python train.py --n_experts=16 --d_shared_expert=128 --hidden_act="swiglu" --moe_layers=[0, 1, 2, 3, 4, 5, 6, 7, 8, 9, 10] --normalize_top_k=false --routed_scale=1.0 --balance_loss=0.00409 --balance_bias=false --n_groups=4 --tie_word_embeddings=false --optimizer="muon" --beta1=0.95 --max_grad_norm=0.5 --max_steps=7940
Below are experts of layer 5 (counted from 0) of a mixture-of-experts language model. Rows are named router (the router's row for the expert), gate (a neuron's input weights, with its number), up (a neuron's input weights, with its number) and show model dimensions 0-63. Each number is 128 + 32 x the weight over its row's rms, rounded and kept within 0 to 255. Numbers have three digits each.
Before each expert's rows: a language model's description of what the expert responds to. This comes from a sample of Wikipedia text that the model never trained on.

# expert 13
It responds to: Mid-word syllables after consonants. Middle or final syllable pieces like et, en, ing, ant, el following an initial consonant, as in swe-et, twe-et, Sarr-ant-onio.
router:161157094144064089138105152129136083146105144071149101112109132179100147094181174130122117138121153123195153092088113097092088129112167163179105063132112131107133104160146150123132119132125119
gate0:151152077105120155128146097104173047109128111090090117086140231105136189104137168119118173119142120124123110117124101186101124162197123128148168132122126137154093208164119145107171087156094125
up0:114195138088092099082131087118147135152090145141206140179119151129092106150093099160118058127152099159033127066157112081139101128147113181091088104163147140167111132179176102118073139131099153
gate1:115178109157086138092102095185135099171150135122113103091043124138098061084151127152129183138124122064160167115133193117136146066118164081080118131160135138132139137155148142087171127168100099
up1:104198076175092122088116114144120138146164122107132183119150166141132109118089114092125176153106103166171142103157153101174141151102144106094118131129166103127186152173113147148110118073140131
gate2:137115089095176132152153184106102180154174175098121093132137131077093136083127169088151163128089116111198166154115113070079104139173104146121149118106124113104168132091124080067107154156091153
up2:114098109100162126132083061128168086121191144136082175090066153131063160100144163188154161137095120111123171093127151110096160139140113144142114137097120150082079119119161146107093084132149117
gate3:097103130141120125156119160110111142158120105149127146073155188126162161099183142122153092153179124188121098108145081109162147096107162156152106152115100189080082127189143126136112140123139162
up3:135096122131117098182114176120176158109081200148106112141100148063216137140074114155114068151126086130116091173106074119139160096108144118135131127122143178075166111165135134119188127111096100
gate4:127127127127127127127127127127127127127127127127127255127127127127127127127127127127127127127127127127127127127127127127127127127127127127127127127127127127127127127127127127127127127127127127
gate5:086115135120123152132184145102152149154140101160131138105157087143115084098116084115110198109138127095128144133076117130122100176143139126094071106104131092149057201190101118133053106135123136
up5:150123125118141097145109174158109202112113131121133095155115124110128136114164128136124011126111077179131087167098129109120178156082181113154150167136112124101196156124116095123101098165178139
gate6:088153126103127144100170123121141107133115158104106132130090121149123103134086117086112111192109145127160144116102129141138136089118147150074136111133093107085139085161138118160143160073180150
up6:058140166126111110112168151084128138158193109100135153106104129190119135138127140119014063160211205162140183084122101110142187059108163090145140088117138125113146146138113068189140090128144113
gate7:087082169074157135144170156097097147118133153134088203106126088129112100172113149043101117110132128153169156101054207163147121099139147106178148126114144117148159129188173109137161095161104139
up7:117174201152093184101084105120095174138133079177157177135159100131141126138130142080076127126136106132122195140161134115119127129079136112122122042131093149061169118139170098074179135147116166
gate8:163025113108128138117104081176115157080121154090147135146075119140091132167176090163093096149105142131131120198117178142139066181134143090075113131154126131164132110107073152182166185121133204
up8:193153136156140120104110166093094146202131154126160088113123122131058083147152122144092137099186163112203114140137073106071041105165143166104107130093093068127090133125101228145174093162171140
gate9:164094131094118135110086167127122087127182105120161097120151079124099119110103138077085106124124071126158141078164160153105094128085140073153169090126122139073147126094158099104174073135125155
up9:157109110107093105095131136197148081183127153082134065092092154167136125105176117168076115101187150100132128082144213170184155086104111112138104084126123163119081149111045111138155118164126135
gate10:127155119106128118122149164157153134133050183121140104114042176130103115143139170109132123125109169167133135124136139155088099140177091150149110141151094165110099098109109150086132115140104089
up10:155072108165126116094097091188142142140093169085117134184154119175142141157107135166111147183095145166149168128106129123115129162147181119143137121129149107164102162204095099132163077164093096
gate11:129129129129129129129129129129129129129129129129129129129129129129129129129129129129129129129129129129129129129129129129129129129129129129129129129129129129129129129129129129129255129129129129
gate12:136147149102147093061108139094178105114141109135161134130160097129125085147171098155155139129149166024136114171077126113051154196144096140141112122099137120143124196110117100155116136116146141
up12:134104158148151149194140102133090105145189185128107171164135126150119083132193103152154071172160167144106110145135060141145075124126140168140117137207149140092153112110175159206102128099168145
gate13:207105131137135183118117179124105183141109104091190123108135152121146141156105125130119089186154066097117057126137138100074139161148141052129088119136130119078066155147155092173108092104086154
up13:145164110122150136111073113162115127133163092114137194072078141143114124095080145101147098114104118151113131164179179139115155180168132113085113120163158086132142137140133157140146215118105091
gate14:187135100116116156105193146070060121128128155143140093128120143178130131138124102165122092195145134112092114095084154158117116162116171115138133165123107149122121120142106099116140159141113137
up14:080111133124156115119097055103155169078109127188081137153076144125124070074122136122114159142114070129101151128071156172122136152109159147173170084165149098096099158100119165138080120144139069
gate15:132120119158142160127094183093140163135152139111123071067144161201121170138096161162085132209114115085135112088078120134127111137160086164137103121077143168092145156120095157119144089149139111
up15:130132163175068100098184116115128136144085143088138074146134183146194150147112159113127142108131126084209047162119109122188165089096163138141123092131082111108177090081082163180120122164134105

# expert 10
It responds to: Line breaks and headings. Line breaks after sentences, section headings and table rows, plus quotes, == markers and sentence-final periods, such as ==Track listing== followed by a break.
router:112135138091148181094106159174032106186141158154115135158141182173162165104178153111119146103166180113104178139088095068133150079129058159102116064147130090148122156137099125110117119148143176
gate0:143121129122082140159112104132132096119153159150118158117118150173141108111134109061111170121154078119112129097094167107128171130157131125107098056093141181144107099152124114133157165184108084
up0:092151104164129100145123155112122175156163130096163158182131148164151081118138144100142154142093120075130117137177195145068139072124131092122079123135178151110144039100141122128135184118173110
gate1:130172136148117142108149136207056176159124086142131163131130121138119134073104121165112138121115136129152175042120083104122127131134137119126112166132147143164064103125145062171098038037145148
up1:164102090165082144084154147145132120056193101142161107125126141097146140162070135122107117073124119117140089045131125198125152136193031172120140139161186145187089134167147161116149171138105147
gate2:130146152171104132097130149142121123156101175120102112122095078111052142089099125143164162078138100056155106165111097142088092146101133094142143083125117099173115116142122176194140113054130096
up2:079126100140137116135151132171095151141141132163153115080101094125072119114139076100133100084121124091122178110153154174094137115100101120114099085107106130117112132160101139126169130085109161
gate3:154061124101087167128144120116122160101146161078120154129113101130119183091138157149118120156093188190162133164201115142177132075097066187132121207105103109114163168072164108143104163131132130
up3:124107113108179161128154111086067149122132136083125144148077164089094178094134148051086103114145217167189101154080118135106163072103137174155183121097108110157162121160164098118129182101112126
gate4:139106168103109170096109072094154140104067131156144117140127111137130118123119139172097152096136125116142107069167102073052132165144129106108121062140139132165088142140124094156152173146120174
up4:096081124166139108168120156107106112162112111143143115081173138144120109148115136109190138135183161183103138171171130206147140071181082158181100145152135116057146142071146122179063124136118098
gate5:119204122125117122206080165079190114187115090135141174156162089164102168180187084127099134141099093103085141122159141136206144091132077217104118158123108124122149185102108138144081120100073137
up5:134132143134153144055110098177076151135144119151129123170148110113154134147124116111182129127139129128132101080134160134122123170163163120113137051100160158089143118143135112120102109142090120
gate6:064098100129164139132101120063167126124155158104096126118105117099143176078128086108138090138157066135134150128151124147108194112150160127103116132187142127178124138122116095174156124152132180
up6:142121086177211132183090120143194140119132128145125060188135079091150201193164117132085143153133125134145111119107188107167099139148061122100108113120135176148169112093155153145074088113099146
gate7:156068160133134140106074131175128084112137102141153122101131129150141145132167173186164152129159103110162133162124096124121110097105092072154119111144146131111145116067122136183123123133076145
up7:076131143148102130169093113158122129147085153117131171171181112106156095122117118107111147121103168108123166074214163108116179173161076132150126120088134163128092123151153119094146115108149134
gate8:139152167163113122120103126120170130090069145125123105115149165135091178164105138128206128074185069144147154121065130134106150089129125110121122161160125129125159058119082098130116115160071097
up8:116117076104138121127203060170122076177149140133159162119139075150153072067138112114083151218106140088109126140161148113120103117171115195190096115108165110125088155103101136128114143121144161
gate9:122084088172143097158120172124142125125187124196125097139077117152138082083133069122096060124097129108150119167118061129110123128182113112113156172115117146135125097137155094148146048149120148
up9:142155105110175129124151147089188104147191134178124109142090156161078128108123138118141108173095143134106125195113111186147100104104124153081153112115126166064141163149126096116142115134144132
gate10:092177128155127121146168142092136109126172075142080149118141163171094117123129086131158195083120116147105152054139123159099170122078166099095128206106156124125173116068074088167128136151145143
up10:119121111124153101117126092101171166192178167129107092097088199075069118137182111179165138095130116175115100129129179097145121129130157085163164113135135061111134137096112121107153087141131117
gate11:106099107158087079138127110119102107137188192089181122131097151130128108108121136131099147114113114116106141113128140162089139122141219139102108153081107159141128125133101111102151119184080150
up11:150115106131099164110157095142111141154171212053157131144106177120120108078168081173043204112128121108115129132184141181114154096127076125156116111120105140106115091099150177169082126169079184
gate12:131101066108142121146111141190133118151161129169127139130131109183121156157121119092163165124157147097114125127113083161117152124112134033175176164124124064188186063166134093122142098134137164
up12:066122116142136169099163106129107161121122096163144151151159147101055151161071176054115164135155152156128064127067129093162143132100171112142163167163134130118141100108166103114109096122135125
gate13:181115150137118153085105080142118168077067118106126148094120150138111126121139129090104135133146095090133131106177064140124064179140118111081185097134108114100137092202155123124126122133063148
up13:100087167086137167170150181152103164122059124114108179167111119137127150187126132191127139142119140140147165103183091163124153124057114157096145170130148064134201168115133129159110157129120121
gate14:137132108146123107127162089114134115136119131087155188146068134122084135158077161142134165157085133104157049101187108093117151111114150170139131085107108121121076148086120148135093162117179093
up14:104205123133120150088112163111154123103114127140095141176177107117133115110100118136090088142173166147103150109181077123090118144128153128111130145081124067124193123149084117168160117122178138
gate15:115112153113141152107149102162064108102149196133074131134078136130143193143106131150115138132119103150164117142130172118099091147141107096152187140065147079083062155094111101155163115157164106
up15:164128121143141130102052046158098101097106086108077126125113082141145071097130108099071135157134139110135092081136124153083149113139104092111185143167142133108103100137131161107143180164151147

# expert 9
It responds to: Table pipes and function words. Pipes closing table cells after scores or numbers, plus the, in, a, In, The introducing phrases and proper names.
router:142140169166211144151190092130095149104139092132078088148154145110154089142071151099169151116099112099136139110175092117169080143168122106119080079113170180089121139182106114134173175074112084
gate0:133106091154156111158157132128118132129149142136114149110150095157213106069075113111153180154106164102166111135177098137130138148148115147126058128151120114133112120180121118065151134110082155
up0:119124078119111074129106106131097127108106159131118128088122070238114164140115156094196098157093105100130129202144168131098144133123104140101128184117194202080143093122167157090090174130218066
gate1:125135128131147110014149142166152139094131129053159108141134209066138096091152127107112112101135062135089098105101109150105140105117111135157160121141129120092113142153091147157134163125121067
up1:128151209151103065103149117174166098151101131174112147187090112100127196085158158116135099118146148134127089105166129142174092128117119104151184106150173093139123182136098119107140142147130152
gate2:128083152141169126120167172051120128148101130152085081115159147178092158119116164177166107136144131131085122123105097164187213186121046137091146106147128143104142098162133144145070138169048129
up2:161131063097167155121214126112119192127093122115153081094175137121151167135112111135122129083096124167094087107114079222126160090174135114136121121160149122082156138149077120132105113131101110
gate3:152134130154099090110090124147127076096125112141207086130042098067162177074152160078093119155163112138135099167134153098081159155085142118141072110152099136114177120136148143132133136167093121
up3:140131113072127121175153170108122135128144105107161094140068100143103125158117168149100079174160179108150119142163162101152168118123117128135067126121146149069149137143084113167115124140085157
gate4:161151161117149120103133110189145162109140096134137158137100206054150117137147138110142178100125108098215146139124135090164099153078124167100078128114145144114125101133081137147130092090090128
up4:090106146110140071141077163143137090117166154174150107103204130170093077122136124142102137077126162172060163079200110160111111112181119137129209104164145141124107160163119102109145155110124080
gate5:127127127127127127127127127127127127127127127127127127127127127127127127127127127127127127127127127127127127127127127127127127127127127127127127127127127127127127127127127127127127127127127127
gate6:105116141125165154143169148181139154186163159101114158140137109098131191155150084115154114114090108154095066154109087162104165162126172100092142130117109146095097162120131106172178146141124130
up6:087168104060160118128144143076122125106146181124160101110142188183153158193127130141080088137148111121095077137100128064110110142139122107179133118130160093119189140133154108087195134147159052
gate7:141111098166125111113174179116084087154142124193132176120189151110133150159077123196030092138122078161110121108144132120123162108120136160167165107083112110104123177147110061145176114146144151
up7:165153100155120121155153146078075158125164104232120167168153104156133154159081056168171113119102110164165121147157140088104138097092163185129075140136130149099135072170116101192118101143144124
gate8:091161121100152100096198128130126087135106096115095128129134104132118113063139174118137110139176121107119116094078210156174126158085082163159120118145121163146124086141100131101121117135146168
up8:170137106123147122141121144178117144150149135137129122133162120108155085102069081123125128082114165107124139137132096112098184130118148161146114152083140124144112132075120124123141138139145109
gate9:191136148157142116119146094098188123113050120125174106097152123106077112124110124130180180133086066129149089147146063147145068131095121183192142146091129199119136122149071087124199079148143146
up9:158104168124125161155152125147137092153176171172145131114163104168165199159107108104123129082109151090172086114125144062145163138077065112184158072135144114135162153126162079089120179111158117
gate10:128117161133132108110087133150066129089168138100100144091177157179136118090139141080093077136141143070110096135170123183086109064169095106114118132170113132056070188116144128103116120130132141
up10:070222079074137132117128110119085191133071097145109111131152160147160127119075133144118118147093177074154116127162115139115141066137123136130169110177124044157124124120128133095105152149090126
gate11:204150099135194134076142171137092097100134167074122170120132155050121110127125098138131127107048088164096138124137121095194128152094154188140147165121136124198142097188108117110167150143126140
up11:111100153116079175126138084114154184132100181159095125107100167142125124111094138153092131174150161154173094153082111089147094076096054147113062127197131150192146077123081088140094142137173136
gate12:170112066134148127125197119099190112168171170075132133112082135168134123046146065118089121155136081068088192151108130175109092065089190117095123125077139105121075113108157124152148154080130134
up12:142116088098120132177130100106162128155248157130100124178155130116080164094133096114105126049145117059102122086126144146190118150108151178132139132132161152153124166124074089159176084113111140
gate13:119125156094063103156157083164129127098142156135137140172123199120104108140145116143073139170092140178168144132171149142159126145194145125115104073119153199131088125117113117203133128128162096
up13:112148131100123167119147133097118190053137138156173134093129155123122125133090104108112075085132114148180149105129149154098105096093120112112159130113169087111123167153140095105065156152133101
gate14:117134165146183168127185133195128068112148083111119145172160130078108079162119129144073175109155101099104116131130094135103147126150098142160178145091150110150120157163145149122136168107068152
up14:199113066124104099104065167088125154141116174105046111131186134195151147129125156182144177136139167090151109073118130123134092137112116125106135123122100139146119199124128119164135120097118173
gate15:191151094142125119148168135141134139167103117088155109123088100148138101124155077130102081133126161097079079096122124171146176086156119155112147102136136095110125157076165134172174076081128071
up15:131101109120119110162151120117105151145109143131132196130049128111158100144051100121175123118131125097086143135148118140104168183116056199091156146133118159115076113152144134102140115077135107

# expert 3
It responds to: Punctuation and list markup. Structural tokens such as list dashes, table pipes, line breaks, heading equals signs and sentence-final periods in infoboxes, lists and tables.
router:086152076103097089118153127148078149155146121112076128156129150080123093103123087053153176145175161116089090157195163090138118080092170151112183125157161126103123130094149086153121105160145104
gate0:103116101105142168129152139143089099141118142105160132074136096081169153134087137120137100148128111122130180187145116071119117140176123097117157153130135150130134176154141098157157152185154095
up0:158109145082090104125182144175115123143189171123171162129108090122167143159107121152197116085123165178157171183145074137050131105159139181107156194111121098117133167131144104115174168224044090
up1:129129129129129129129129000129129129129129129129129129129129129129129129129129129129129129129129129129129129129129129129129129129129129129129129129129000129129129129129129129129129129129129129
gate2:105154146099079115119156128078145125112091155163109130130139139101135084144094120119112096118168073156123075169123155144126090158122135127090135099091179157124117124146047121070173131126160092
up2:116109198138148130118102130057103094187161090156127143106169138169157190146149171140126154146135154081120114077137115135070159119146144117133209099168085151163118147107111125170160081152158116
gate3:098144181177081140120136119117124163104164121114138131112068145062134135145178126159160172097156129167146080143132122148098104107168081084138163173134109137148115124103076089119089145098011139
up3:125055190178140183115154160074103137122119134105140117124122182117142094085153105170131255138164168127110094147137087135087122104110122071109129121144087126157094114093076050162113114172059149
gate4:100076151125071101145140131096130206143120139076120138121056118147071125177129077116128147126158199106125161132171080100098149160141123090148138155149143093129090134147120094099087145100121126
up4:120155151114096101096086125101156101185168149168100136114188128142147124067126169178129100176121085190132132108122160144160079115143150165147102113151131131099141124098116108122121103219105137
gate5:097126055121159093139081078151093132054112170106100110093137166107150152076122119169150154176106082108116146173089117154157132163050179101126137084159144061119128150123105112152126165144137101
up5:144160164072166145090109119107170133172090120114146188114172118092101150115115092068082072090133114101166132108155143105133143098102115142120097118129127075130186111166103131110142117117138111
gate6:158066128137096155107162099136102125148107140133122107130152097173102082125146086131118113149174097205142117131177172115174161150097117136062096176118111127173155131075106125138139100129144123
up6:168139153196080093121127142093118103177113111120134148119105145145134079131080101063090114155178173146086129121139150108152134098141095162102177140134158118129125114080125091141214146062172090
gate7:110137135114097114109165125126109174115160084093112172131207203120135229175111135137127161084169058101078109163227131135164067119192121126140111125100174145085138105142195128149159147142103187
up7:147090126121107076196078141126127197167121140193147079137197137179088146120115099144182116151073168115141078149081125164132133075142131101102102066144131092157189084119087147095086081097165124
gate8:125136155131134106161085125118106113144080158131151105144162081115092197136100093150112073170148124103126113076091137135140069153165181105108135113125125149134150109183069130092159112152126140
up8:120123161145169065128083109096142158137141120184156180102169165135110110138116165147134081147171110128164115164118113079159132178059140179140084096094092132175142146134081135133113120112125125
gate9:101092133074141153082156196116112149098110153143138109141057111099129107130109089149152201131118160123161083176120123114146138142100161145129109215130153144148077117121117131174148127215108134
up9:131129086157132143111112072129140066154137097121123161143181091117177072073069188118154070073159152146117132154150117111112119086178147133158161093103120142127116126144153083051114123108123136
gate10:145132120142174080107096097109099134159117136074118084111126129125108129137145162119151101134126100121073157097221170092098070127214102126120135104128132113139150095149165167120194154114146147
up10:129073152125152137159095141149167111108178181147162146115113181129120116150110092139105094123118147125198088123093120135135151041145120106149112122150100123161042128108093142188109102151154152
gate11:127079066120115100076159165134123133112145086087114089121161109046069174145123064148155015178161124140164154157101150163186091078131148135127108108076156080149146112094134165143120085230123111
up11:083094124115094064157102184103159130118153169084186119174132174134143119080112125090116108171120123179114152168136088085120107198195100097171098103096142163127166167153129085099132144130076120
gate12:082129148144151088132123157177107145133078151105073166092167171101100131085205133140174123097105120093150093165129135096147150163143111120109066130096118173095133165175126148147108123085153134
up12:127172150129190145152150179105093050117118096125182109099072130146089145104176135046187084038109155090207137193144201163107130091139129185177135085127128167129147132198138099110115168196095127
gate13:126126126126126126126126126126126126126126126126126126126126126126255126126126126000126126126126126126126126126126126126126126126126126126255126126126126126126126126126126126126126126126126126
gate14:112177135132117160113127118060138113171205166109148098130120169119174111107055124112130068128107100135144149152109124101137159073157140164131169173091164161144184133098150151139140152091184102
up14:060121126114114093141147130218126117142083112147163068165074109144121081149072134164140182162138090108090140101143129164061137182152082142172101124070161122176138169147112143090139146130072145
gate15:143131098143195162080154155217113102116101128109118087147142051112121140092136081140151102141130085149131164135191111090120095160137128172145139127196135130152148126139106120132130084107120150
up15:155116149200159135187177167065135107114167184130110158170153122112109099131109153122114083143167113100169102083120152154172227123073089149111165086105095176087144121131124108175143079081127133

# expert 11
It responds to: Adjective and adverb suffixes. Derivational endings completing words, such as -al, -ic, -ical, -ly, -ate, -ary (intern-al, doctor-ate), plus common adjectives like new, public, former.
router:141102120107128133131148075082124175134080120195167105125154092155133134168079121099115115137118100164075087120118161164135129121100112100159109185132150199130160068106108158118100104112140146
gate0:120141126152105234152130134137119121145075145103181098160139107144173186121106133100158088141098156116188110073170107129093119097136060111102171084121187180190174132094104170089122189119150062
up0:120062098096147149128091133064126145174116129097124102115147112141118129157199093118123143114124132173166117127134125104077138148137135189116116087142137038102143126115131152103113135090125126
gate1:221183145191174116115089153109177100140077144113143114184145168129168148104118088155104101143088104137096085119104104048188172120176142093157120163120102145099136139145133104150118094134113085
up1:183173086135160133088127185103119118103097122104191129135105085142088060103122164126142120099123103082155112156148080136072109069149147169116143161088143119136148104130109093123110171168175154
gate2:175122141150163149092156166196168140106152127105118123110202145081095131110070131187079117088169159137133151219108116145108157130088157137136117148062153121072158126157120165086150160129094096
up2:119080107144113125147069107144158164145125155058167123115076129141152070143053099133135143124098051119135076106140094038124123112170173104076143126139177096108113185147092154169159107140089103
gate3:134076135167151150121173137117116178087121133153133122093131125106119159076102131119053139148108107159162096121157123122100136131130148107104136168107094158104161118128165103119181112158092087
up3:126104149190108103166190165192171133088085086109037138092141143054168104124141119122113178109135074142128138137089078154121197183084187098091139096159080127162123091141083120114111114127131112
gate4:094168154084132100075108109093138079130135160067212176083154153200130091160079109190113126185116174147076144148120124129128121181086151120119118122176110162138107069105126119067123121131138101
up4:136122167094162116144095197112121091146137147220154089141149061111166133126106177105144107100099160048155188128148143124122176072114157061154175083189144163128152131125145100118173088124112172
gate5:119171098097114126142169193104083177134182148162075132100098145190171085112142138115106145146176124130118081134108090107088142125119105106114121185104129110171171121142109164127168066167187122
up5:120153138118124120095168157105148094094142142140186139124104103148149120189136062155144090142100140108171186107142097118119140125112075135093130096119133157148066116143108097119126105171113136
gate6:128167071111157100071123136108135126168132127171120175083153132202105192083210090154184109136089117148129148159080104142112119142082107161182131190142173150164110132117129094129135101167160078
up6:148131087150199075121139124190091135095163136120123136081112175095081118113110140102155134167093126165141081163079180104143152119113138126190185134130171100157153179179105107146075143170101075
gate7:132116153165137127119138150146117201120124226099142140125145155123149100143154086129138072151168114146175142175085161103118100128109023091132134137103134163111083160178101153144101130138085113
up7:091081142091060120124132138148063203136062104142072135135153104141177157127113157111081098106060138135136133116118120127103157083130110137127115155144106135089154094150092207144087189163125177
gate8:145176127136142100111092125100144118093132098100099142187114077161131128133119160120119181108163167146084069173103110085160154097171095109115143111189123109131128117064160164128092147043129109
up8:139155095131089176129132073119118152131147130135180099128131125115148176156114114070138091119174152079111139173096135087150154063153114110125121116064144165161215140141108142095093128150127134
gate9:136143127125122126046102115136130138089129100144149137146155194156116062123146089138124102152108147093133183117115137081060158147152075189110118127193153102127147172053109099130175099122122100
up9:095078172093136165140147080111130106144127111090118121171097124130107104128112131083101117073124121156144122120139123137123108095145138140107095135142122105149133101156119162122149129099123092
gate10:118206121119153141135152126140125147114117115143130147165146132135147121175156105124132122153082106145062107117111113163142130122145084219122169157119136157102127175161090160090138126070117105
up10:084167139174074099068139143088107159115208116126108160125100161187132128114132086189155102096097140145116135121021135149124128129088052145094116122161118157138102095146146146113141125103101122
gate11:122164111140168109069141131161146083150111090122101129120182120162109157100172142096155147116181119128183126144145068188085139211073122068097129153169094118144135135178111139179123153113190166
up11:071173093110160118167108133173092086100122166084144121158142126152156130078100143177114118132136103136122144099117159065119081152188164130122069155145127150192093141130106160101111086117121119
gate12:103124234101149135164127102152109135126039135185176056115160122179144118130149145118132100162154135177113123125129121123104134141119068100149113132097111063105111144158080160158099168172101105
up12:106132123127137126178033097137142144196139107131115149157134207126099161142123109097162111156119137111140099121103093173134146111115155109143103154131113106161079153129119110133122190074130113
gate13:144203129105124098131161138118079121118113132108141131151163054176197164129132146171103158187114140087062138146094154174086164189104123130074130187138132133117138124137111127133169081130100146
up13:240158135094125089170136157142077184112086096117131103162136072175182085119114137137062078133166116092176094121089170155121078123133117104126164165119103177062115118165101151079097121172056139
gate14:141124146124080163169145105099112110154095113138090108123097160129113074149180146050175149133119151121166124122112100139143129073111105172128138154131166103093091157133162133135140086182128124
up14:172146109154231148056147119148179104119110156105093104125113077162144180148127176138105134126097104128093108111090082111178093174084074124093136119072144096146164171128138157112145139097112142
gate15:084118128166167145144146123070159163107110163123145118140130061190098071151111110144133127110156057129176163163128167100140090124139172128104217140129125133127200134130132177094114098106112105
up15:153118133117144086118104171098121117138107130132142125144104097091160156137130071163112152098160042076136153115125146120137121187079225119128170146090140164079105109144090191118151179095099115

# expert 0
It responds to: Agent/noun word endings. Word-final suffix pieces completing nouns, especially agent and role nouns in infobox fields, such as Design-er, Found-er, minist-ries.
router:137152104120150172114173127095160124109123115103140196182135126117134097176114167097138107167179079115095113158085125176117148119108109144060098203066132142177104113118152191078135125157113135
gate0:124093104054142162093187129127091102141139103137201109146128136165102066136119128173144149177187140156151141088142165093089165095107163136181124091058169107089067142132146137110164185143120049
up0:117140098160123184142177128082118155198159169142117091105158068173142073130103107109118197130123188135052140116084101140079248073135073133126133131095108154129123154131140144112144108059112078
gate1:104109176172124158117190166124178114113189091135111113060073080135176060158120118168112129100127105106105114108105090100134128144094204103107163162139154144100134154142174100182123103106152138
up1:136092132154187107135105113160163114147156129121111143151137139136159146130087198118105094075109155116127161101146116181199162117151188087082130113165120169110102127146206103134127149130147133
gate2:138124134167140112112139174109159095137167131136148146074176079079169104167100151068106135086114049109141189161119121117122111058104065157115153148068134129134095140147090147155140161190075178
up2:104150096182151167117197090136101055137180083109120102135124146117140099159115097104143092132135146097163119107168123167097103182126149123098130122129111104134132114100155154174201092140107092
gate3:189088050132156142070170170117107151170155183130112169144072144087132158156103100122108128113126093089131105103072095155083113096096155204082153165120197124104172139140122095162154134136125076
up3:127148102158167144154118150139069144139177183144077146151130141096159161143124142136113117107138161093137162132098162191099170127086097099128108152040108142083159118106055186132188097114153112
gate4:162172169137112098063121148143147184105140165128142113175158101080116192142183175114142069167092192078096198098116128152128110163079145137106068125191124078140138089129112071150109061153072139
up4:120144116159156120085118102145139118061102151138099134150143120122111154123141188117162089186116130056136114144118133155096115172112123175125076127180107156160191144168128091127166114105145161
gate5:145135146125138084104150099102113157162202140117152160108067078162120093131185152118162106114073096091122116192108085180148145138099126145119146107100129127126099089089123159129155120122059134
up5:093154145160123152148133107123108064084156133154130145174077148099193137146106105095148152119185165146172120137151053127136147134097140179096120149085131097107121177086142133124157159121123036
gate6:138126146143142100153138164096136163101115129149122151084162107093176135142095075099106116107156176080096134115154148084175133185123117115139102169153121104118170183117121109100096066119121140
up6:114122128098156064129112150140110111123136105128114098142106167106125165190091112178088135159154104157137106111141169083155167098093059150106179128179126134108115126147033122134162114085116152
gate7:182079122129134143136121138145118164127085162121072182132114128162153110166116111103138131194150104100155145140135133104103134141088164173160144139139081116069175078113109139145122162123219139
up7:150142126081134163096067121092110143115157095151136104078151142146106147183085086082178165092159154156156130150106173143088135093175089152096112123084123111103105153065172112103128129124092143
gate8:191086147124090108141168092135163172164157127130181089163149115118156125164173121062066116144143112124107087112105122136114140117101098115138127105143122135149190153091128136147075066138099157
up8:096129136113101145153127121151202148179174092149183165155092155150138068123145133081059154098099060128133159147148190136144119158171173137138125132166139150053170153066109168139143135161060138
gate9:107137192146143099098183104087102149120062157099063109114147144131160066128101066128145130094153124089132120158133139139067107119163095156156119149133135135120166187093128175122130086106125109
up9:180158128100137179097160152144156104204124106099112161165133163103109149122108126072133164138067086094156106155154132127175211090132088134111134122154084107112112119140162136086181151121121111
gate10:163142143073144170138165144130170156081122218148083144147176120118139115129103116139156155148104129141145176138153136121122127103147090131128147083152107118110088098124140141179203115122116145
up10:190170163111120134149165129161168101109208155131093134130187108167106079181139130144159143090121135110104184136131175187160120054143161132124152087086137134101052177164146153174141124095097047
gate11:087129097114096110172148198154104136121096137164096128127151146182115131095092097172077162156107147130104109115098157145127068164133095066129163140138182147173143165069128117160125120101067166
up11:162153125119128132168107202181162193139107177090132175108115109146139155128156104147049136161174142166161151133110115099129133153097132147148159068117151115126135165131165164090095128142135153
gate12:133146148092153119144080129130103129045097121117133150087071090120172113157152086145128100170098134103168086169149156151034122130077158079052088165106159115143162174104179127115135106133039137
up12:100175108161111197110089107063133151119101118092126188103179157122110120149166170047091128092117139146164102084172079069083084161170089119153149138119158148158167193116096158096081085170127140
gate13:092116117142170138060175127152159107154119118156131173119106109123050088159173160144111092097159085072120137155078110114100092092102082149112128188133099169134116116202134112090136129159121162
up13:118082120051135117108146113148173127119097112078032132151105181167157142084149095151155148193109166155104131143175193132162055140112120139109148133160118151129180206121097104136104097090149135
gate14:126149094079163158111152122133132130108175123169174101178142095116108096121049099095116133167150076142117054106108189124119107132163132114155163120106150152153180129201145121169123135105139151
up14:103131159145050126142113164095073081172103133134130110191089148112192191095158110109159096084118076108118125112104177029198145116090176165189121091119126125066089094165171102108115128111097124
gate15:205154138122129133090121137068137133112150135089149137221175109161141174076178150057133139145121119177114073121175082122114155101117135184110122105177161089141122119114141142114103099135170091
up15:204086144131150106151127105128150105094136125157135125084150117104116163163081117112134137093061139106170166132146121115136134067105108149152118130105100089167145206136213091105123201152104162